{"n_experts": 64, "routed_scale": 1.0, "balance_bias": false, "seq_len": 1024}
Below are experts of layer 3 (counted from 0) of a mixture-of-experts language model. Rows are named router (the router's row for the expert), down (a neuron's output weights, with its number) and show model dimensions 0-191. Each number is 500 + 40 x the weight over its row's rms, rounded and kept within 0 to 999. Numbers have three digits each.
After each expert's rows: a language model's description of what the expert responds to. This comes from a sample of Wikipedia text that the model never trained on.

# expert 10
router:545468510490531484555537463594490450555512556481516525541541493396480492436411554514425431505451460507541539497510437486540546531442459552580436505532581546510474586514464550480498464530429531508460501538520543482505468502475484489540508433520509506523473563536511490508488490487500554561447487556493507464442528509521489477432539471502540489508558568547528480496481466500558555448532438492490476524481490517555542482474540488465557540406536474545480523504461568469571488544518574511512484487485485553434442478460517422468533501517543565465507524509507512512587535460457487557
down0:498404447496537527478472536488578569541476596516472551499556460383502531453496485444481507478507531549510468499483481491470472501426503455471492483522498504510522539566566438538468515476544455480492472509501481497490497439539549457490442458462442474505577491456408537449524490468494527478514599550433501426462553517488461476454477477515540500501563498518517480482509512462491554508479427508501500577491567500494510480546481525429492491482522518547523451563482481505587406511534474488486513467488510509524466538517510442527438532535489508520503385485452489605483528529499419436
It responds to: Commas and clause joiners. Commas and semicolons separating clauses or list items, plus following conjunctions and relatives such as and, but, which, including.

# expert 25
router:610512462408509436523596429547515504564528475506495534509435470519477476498457504443484453474473449444444529464486528490542483499501473456469530519489493572463513543506512481516527537448490556462486491536517452500511522400484488503488496467480537551513482503478514460457513517605446484536608515528472541466574493532452487441519501494516510476488594540491515500515478516545438548425459493507550511515547469522486539529542591492458510520478503497418514529558551485515512568477506517499512403509500458502536486546514533456497487555538498473564534482405403551490533451433479559473
down0:491554551490538555559535467517579484597466531426504532497490492497512490489518543500522532449551506441470529479496548531480493411539432467519514508531467488525510514496518473462595577458490583475517481555517509504578431478486540511460516472484515536487538431523456485505448496515581464506515513458545460524487443503483474428576553449543568470465481559419515510537500446515504542470488482425492495508516498533553516544442468418433466518557505484451524479450508476490530544469469429404491548502515532523503496465557441535451490513493524440486496545621459564516443497524480523507
It responds to: Closing quotes and row ends. Closing quotes after song or album titles, closing parentheses, and line breaks or pipes ending table rows and cast list entries.

# expert 39
router:499523471444565467519513452502519469603519430533549475521495545452491491465508482530549519414469500454547467529539536509469493565503432479578435537475518486473506460431548495478487469525572449506539517524470465501530561430446546513531472408395517463556534456514492510514553512494492520507507562541507531465457519510497538545506489464463524542477485561444440517489522526544484483489447419485462564470502549461435534493518513560499526450548506495483470521534543502447489521505414467551444534558547429546509530514569445557444446490411511516526489518525503452586532473479437524505
down0:473494442516505531514527488507469489511445472476564510503469539513475470494501491545499523412389507493525438505543505487537518507510495472460487528460482487475543467505427523487501521515507457543522592438436472492399394483552535561526406484508530489509505464510491499514539564476587526412456559445474489437440500538504504483482482489520519553486549475474500504486575530557501489433471510534501462528442562529458446498470521510560490473514511530532509448566529548462482566460501540467503482512501511574570573502554496531401476467427529536444504500486485607460453516482436546455
It responds to: First names and initials. Common first names and name-ending pieces in rosters and credits, such as John, William, Michael, plus initials and sentence periods.

# expert 5
router:446466541555465541518429447557532537523462572543465513496503479475553489477548544477483500527535439522509499524515501503566489478508430518575599541495490488442423494488472457530497463551480505492525516526579498469516472588510572474460535431454503514465509532545518493512428496418515534517499422500497496456475467556457491548478567544570497435527431555478550522530474522555499519537474541510463489522475467563515483516403472456441483458562493472471501536502503466521514484533522413508504497493493552565437518389478436469513516517447482572522509545538508583493492420507559480508
down0:491456535472431469557562501485519566494551526489469513532528466538516519540472498447478559472434558499528462468548488462567562496511458434546493511483507470471587472544571515497514484407489484516462552475564452476445442452499467437467478444456535496467467487536511454574542455499528520465480430489478531402522511527498557499474531481488560537525474504497542486435503493513512621587549561524472485521484521516452464512472520459478539506490547495406563469526543458500511531464458546471504526466489541475490481485461474479450533484486462528551409498487445529534446395425532542486
It responds to: Section and list markup. Paragraph breaks, heading equals signs, list dashes and table pipes that start new lines, e.g. == History ==, - Citation.

# expert 0
router:387535590582607580458453590522466347460500516489459544487502504495488500439512462511524468549501528518562474492512482470433420471554540553474543485479560513497487499516542535506473520464481520550563459498542514454548541424571512559504491561555457463515479520478481531443519529518547494438489504503480545522541470481563483538498507482466477564498545465461494547496558545560508506467546501502513553507562529509467474526474506515517489506513511468492527556486501549525492473523516501501410424484441512518459564528498495493507546434485553578554502467495536560483531525539463498531
down0:503561448473483472545533499477588482452516496511521504513478504583436476462563555436572459547511442490478434496494545532478543508480563529527495449505545514506421523586505494507476482513460529486537526515535499502448488513574555477511593505519495530446448501512509464529532506442537445557449430494559433465601539549543468574515535530529504483505393469525474541437527422479516452445457456500537510577559464486498493543529515444495466545482513470467549512523463459474459474487513499469470493564412503491482483489477500521544442502549421506480435476507492488533557466438520545554
It responds to: Capitalized word-initial pieces. First pieces of proper names and some words, often capitalized, such as Bal(dwin), San(shay), van(illa), ref(used), Bu(xton).

# expert 61
router:448519572434570483506565512613554494497521475459439554473569461438496505494504491577440473496481481545477466492516527552463452465526527524548481586536606513450439509519569578474422524498423474477536470496488559501604483465570525495466493483418500455507548505521498508426474472472526486508464530459509512553468538496523486515564549501479487524491484493455569543513489536452497438507492526500548515547488518535471457517441539459499490500465507447497522533502474519486555507514483521571442358532476485517464537484436488527504549471502537487520488463476534588484483525500550472533
down0:489437441557470529537528552493435455507577436498490513533428500506451490449460438522506461416461450432502482502480448476456520441527539486557470526551520462539492481499537472493536421484456544444503524528582459516520474478525541496526486502495450455503479538486587462483485496406496467603519550528488517514519482515415532456521467523541490544600495497467549526575490574524532443520554474515515485529456523520469460551467511565494437450527526529481502507453435477461453502636530537456531445523481507512498482450548502570516532487490468456464573480545474508515536518524471483532
It responds to: Main verbs of achievement. Main verbs right after a subject in biographies, like made, won, released, received, gave, plus sentence-opening In or On.

# expert 63
router:566541501459522443531486445549469483577504550530577540534421481561515470482433462502421515515458507505525490483522472508572505486434506512499414440513482502505469516546514528494458477506474481441427463482483509509506503549496480486604486471541537544486431488459413545557549495505454472520548430535494525563507496516473541494450502542469497526587567515516484509552489450524585556447508487502493514452483493547530553567502493514435475530439452611501481525530411507524548470504494470529559474496533550548508464514482497488461490526528544509470548463577479583528546486461445517575
down0:518483574473558445484532513493501506428471545508501480449475498553451420484472511536467487493537454499480456491472524534513551504492480510385566542513449490561497486485553526501486525567488523492442451550469486464495522509528561469464497484442514457545447511521520549494556517481547469522538442519500518499528541515561485581422448555524570590554534568517537451547550421489539537570452446542513463489482500519514490477374498512520468460500459411524508502469471482440501552559519545448504453537516459464522507550490529540495576474562506526427453483544530521569567493457499481497
It responds to: Commas and periods. Commas, periods and semicolons closing list items or clauses, especially after place names and citations, such as New York City, Ontario, Canada.

# expert 20
router:483455513443527468478511511471531499526449514467466557491470519512460489514599436483517571511492453479481487585505517478559499584514433496466515507572487489507543471516455482520532509451564514473534440540498624433476489503429450557575441422546520526533479470477538502542506451498523397568469508515482499523516455544511555468532469505455458507481428449507520462520457494504526475604494413495473493541430496502516525405506510589495508466442477485515497492527523426486443461541479552570520477467497494493436473524502434478467484458574481485496454483540484484542469522506502422469
down0:436571509528502536465428498533476501444501482450477523482446497570489495493505580504499471475530435472534478467498507523387533510477573518524454505508455557454426458523410507413543536581470516483525559516468465441482488501444539525549510499467522481455453439505518480400414525533532508519444483433506469525463483534510474541445526565549478539478445514550431417478525497475477534452412527543518490490536531484510460466487480545518544442476494557515550407435485479550474527574524442527495452542500478498480512469547531423533520529509475518550453492500474529527465513496531507439
It responds to: Verb particles and endings. Particles and verb endings right after a verb, such as up, out, along, down, ating, and in before dates.

# expert 45
router:419544548581582566469462500532412446495478474446396507475421507521560510464470493523613466495505518500534561480487528421436478453554475488525473481488517502508457480562525563526545519539488529470511524522570453473489470544519520559494465573532462437463467516460502436422496549500516525434513496557478532504440503495518442477582508522473503552493493472501512503467513503485501465438524523464529444494403470437539508508507561557518477519505490475526487512490515510547501414515551513432466488525486511510498516449451533499500505439480447506546480493469490634444497532515549459478
down0:490460452521489498422473485451457502519495441461465433453546547448487504576502469532450515504378505466527473450489465507526442501478446534514470533477535486508406513449550529489474478503487494485512432509498442514559537424500525496480517572513503534493540548565513560449514544516505558458443542460529506506458519400434491490557481498520488483465484488536472586404497550465556470541466561472493524458413512456555489468507488515466573474524517456485513536478502521501473564531452500510500510471555498553539493556436530457441495533453557572507469542468513489486436578550567562479
It responds to: Capitalized word openings. Opening piece of a capitalized word in titles, names and headings, often after a quote or bar, such as Happ in Happy, Comp, Sp, gen.

# expert 55
router:578439479486439500519488525532504529482450487481471564549476533497544471469447477541427416486478520415525497522462468466502474488478535474583542522431452527493466520444480502572473498477634490569435517544537473541416565496517598469530547463539444565475461567460484496494457523506424485561494432464485497456510581537417530517493498527536458469463466583517542534496481511524500529590448441483507519484465505439495498531455465495559515488457504506525502493522494462471506443486531486524490477476529543509458450520475525468488514466437528536518508463507504548536468465461521603539
down0:551461458418385488521493442503489502471523514515538550513548512470498551463455560434497493483498509562573472501470512473474530510534549572581520506542431459494524467500464518459485480530499511532588448533447533498566486484465456519465476488463515510529552530581485532564500453531542557492402510512550472487516492501476482468520509589511513413452463546522463549511495537506513542513491401503422530494500460543488582604561507518480564523494484495567438523490576501473441530458492518570467546482519484473495478506502477516463521502470526493547523585543431486534452574479471513490
It responds to: Field colons and pipes. Colons after infobox field names (Language:, Area:, Best finish:) and pipe separators in tables, plus opening quotes and section markers.

# expert 42
router:500493608473513571524521540497483525533543486538557427489530497495494458547506491498462450518487416490510503525457448539494551439464468479543524438488478510475534518554434469523418452543499509549478485547494500497480527534465597510517483534480417492472480489546493473496387521501565528550575450571559472491504481450525532534441521526488479473489539571498503443456434457525530570474420451440599523462559475485519531531500484477522542479523518504502403538551398477480534500560524480481479444515537552557523468499498491513451478479475520529481525505460421483567480575494506483481
down0:503516470527524487533528496485516531487491536436495490524519573459511535502502546473430517530523525537472574490460539541460470516493530436475457429478515458453466524490498518483535472465474482456465595498438570446531484477448484490476526494523507468430514551387568550556607498515498473539448484514512522602454526513521528498534470470509506547569534509524465499467562460456491434425536534451521619508478499497436439473516565539526489553519478554470453479533487436525553520481494570537504568522468465509560474545533474498525542491555425480428433502462508515426549494528509489456
It responds to: Conjunctions and linking words. Coordinating and linking words, mostly "and", plus by, or, while, including, but, and list dashes, e.g. "Studio album by".

# expert 13
router:545493468453456475482523482518494512559497552539496522515509464516425448455439542387501529446516424493427529500455479441522467534502619486443481483519504461582472502495509522427530507506474480487482556535498474493488513470555570444513502461545531518505542443476547491463486519556444540480565464434541517487523520508503540545465502496557445541455504552461485525562512414467539516461543472467475486558487455443445512520477540533518508579522535529437492491515530475555501490499463449456530424496481549487520453553540544429513460543568557471538450574444427477471547498427458525491
down0:482487538514483521582549404481502480515538473513475420438511484469433475570511471449475456475564468498553541433467481498521462532463476505452478446487506531568570525457446475557488521487481513513452539469503473504505442508546491395528605427481476478482501503494525521581446489529482450468448548499504470559463506496446571483522440475467463506418452488522573554498541486509541444461503493469451482540481416494439476499495556506439576511559489409494473501494499469460537474540553554420494513530502479493518504545521516514495503540474474396458456474512440454515506487479428495466
It responds to: Coordinates and table separators. Minute numbers and degree signs in geographic coordinates, plus line breaks, pipes and numbers inside tables, lists and taxonomy boxes.

# expert 9
router:517532461477474460478549470533525536588501471465527477551460515496509539512538543484569524470525532494411499479488505517522484513499496479465522561496451530501599528484501454503455485472526514476523474493436494500541571455435437482475452450412518496559536474530495531488582562535455506501517494478526510418582535534546518546462499485476518550539512562508484496498490515472578515492524390554477529491548537484430565460522589483474561510498458573471458519559499493486457521494465493521433577544582446451517534526542485559455442524476457451443542509516502425602531513477479454473
down0:485474567521519473484491502552559484486557500567503520511526477565502508469513449435457475480508467423498526519531488470454574523497509512482467541578531475480539465482460445500478480541545588499485425473500517475524398493481488526476462466525538435481482521533561501541499459508484569539524485446523458521513478527444518469534522472446509483494558440455460499528524556511451571488584443485487507596608446566523488541446522502572505523472545504530558458458513492507491421538518402510462510580537580456541478491484555508503504535524472432394530488473564527489497445467530484502
It responds to: Word-final name endings. Final pieces ending a proper name or foreign word, often place or surname, such as in of Turin, by of Derby, ac of Cadillac.

# expert 16
router:486586554461546459534557475631519495547551459451437505523439489512481457519532451515586466488476480518441562487556579500395435502532534532521537490452548478508515460528548528498566541445463521536522491499554530524568458536450513533524462466505449532463491480447520441453460522462551545496464569532491465493501515461515475477510488503515558567510496541448540528461564507457480472447533555561522512510497493522540407503506528472512468564512488494422596479493492540498499481480518526540494417498471521527515487525486498440476536517492466452550500473528494595586494536449529451485
down0:455500506504543527539525516499529554436519466482472496545572505523508457481487550497505493451542541511531531484447553565497493589512501487550534494518466443516490471517564523460447503560413475570457477524567544407463501507502583499539543410489550512515530476503424531438507482491511499448461532431456507505480463549549575525473545495562504470504475469557477491524488523564483477545427438470437526521511502493485461478504521488483439468497451567560495546578407575515597501446549447490504505514482469524516524528473569503560450511516548447442432468454503545505555466479535521466
It responds to: Months, names, titles. Month names after day numbers, first names and titles heading a person's name, and team or place names in tables, such as November, Governor, Clark.

# expert 23
router:462528543519608556455429516474460453465540510418489430420501481549461513460490496500516469586490480534552584451527502495420468452539487528539545503526522525494407504537590592457511529463440511498518523456562529500489480529517507520495515533509433539528520481430497520459489540487516498454454551566516470538497482451507472487543487478522497459559526507503552528505544542489560494502469529478578484554488570533542419478535447529504478536512468427493526507493495493589485554542555488525500467442448512463416508491477507466500404454464499552488483496540527538448515540571452461468
down0:485464505515471544500473472553516535567595507541471488452471437514464481557507473518491521540510503484521486505487436512488443492499510527486544525481580470563576493501445527503504483468452536475508498492549493546447421545528539471500466484515533449502563567428471531523518568541497505532490453561424536537497496500473486554443388484490414518568490503441521558511452540498502476525577505544511427584524442472443545538515551576593476466451515528496454569417503520459514542476507510456536479486466521530485521486559513522517524508521515569526457547482558584519521403483534490496
It responds to: Capitalized word-initial pieces. First letter or consonant cluster of a word split into pieces, often names or terms, e.g. Gr, Ph, Br, g(ender).

# expert 57
router:495480436493496459545535481564557548518521443495542556518530474506480562416458531527527494532541500438466460459462478484532486504479543539597494559455476475474490581572467557505469524482452490498474410484549468532528489462541528523490540472459520524463492515506537561548517463525560491435525445475502481516522461393461476508537540497517531498490513539528462541434456540506495504546523505470517461539467479573460496573492508440514450541502540413584512483555518441552591493475590524519510492457475523481540523535435496444449548436522469551538524508546491507609495432537521496537
down0:499475497523450446464521447483392501460513478544470501466458489510477475436529494467445447437500465516484498523482518498445612500506460511499492488556530522430473530464485549496523549475542532448541460480491518514532465424470494508510636535472518544452465481494449502520432440467546516465474510461460530483575498507470436487557454527570543535467448491507519583529534569563429526532454454442502506451473461527545462476492468463454495593514526484511476479462427499571458506481490609490518584449441477575461448493521538553520502537479498460517502526521500510507498453518484465561
It responds to: Table column separators. The bar separator between cells in statistics, election and sports tables, plus semicolons after list items and ISBN.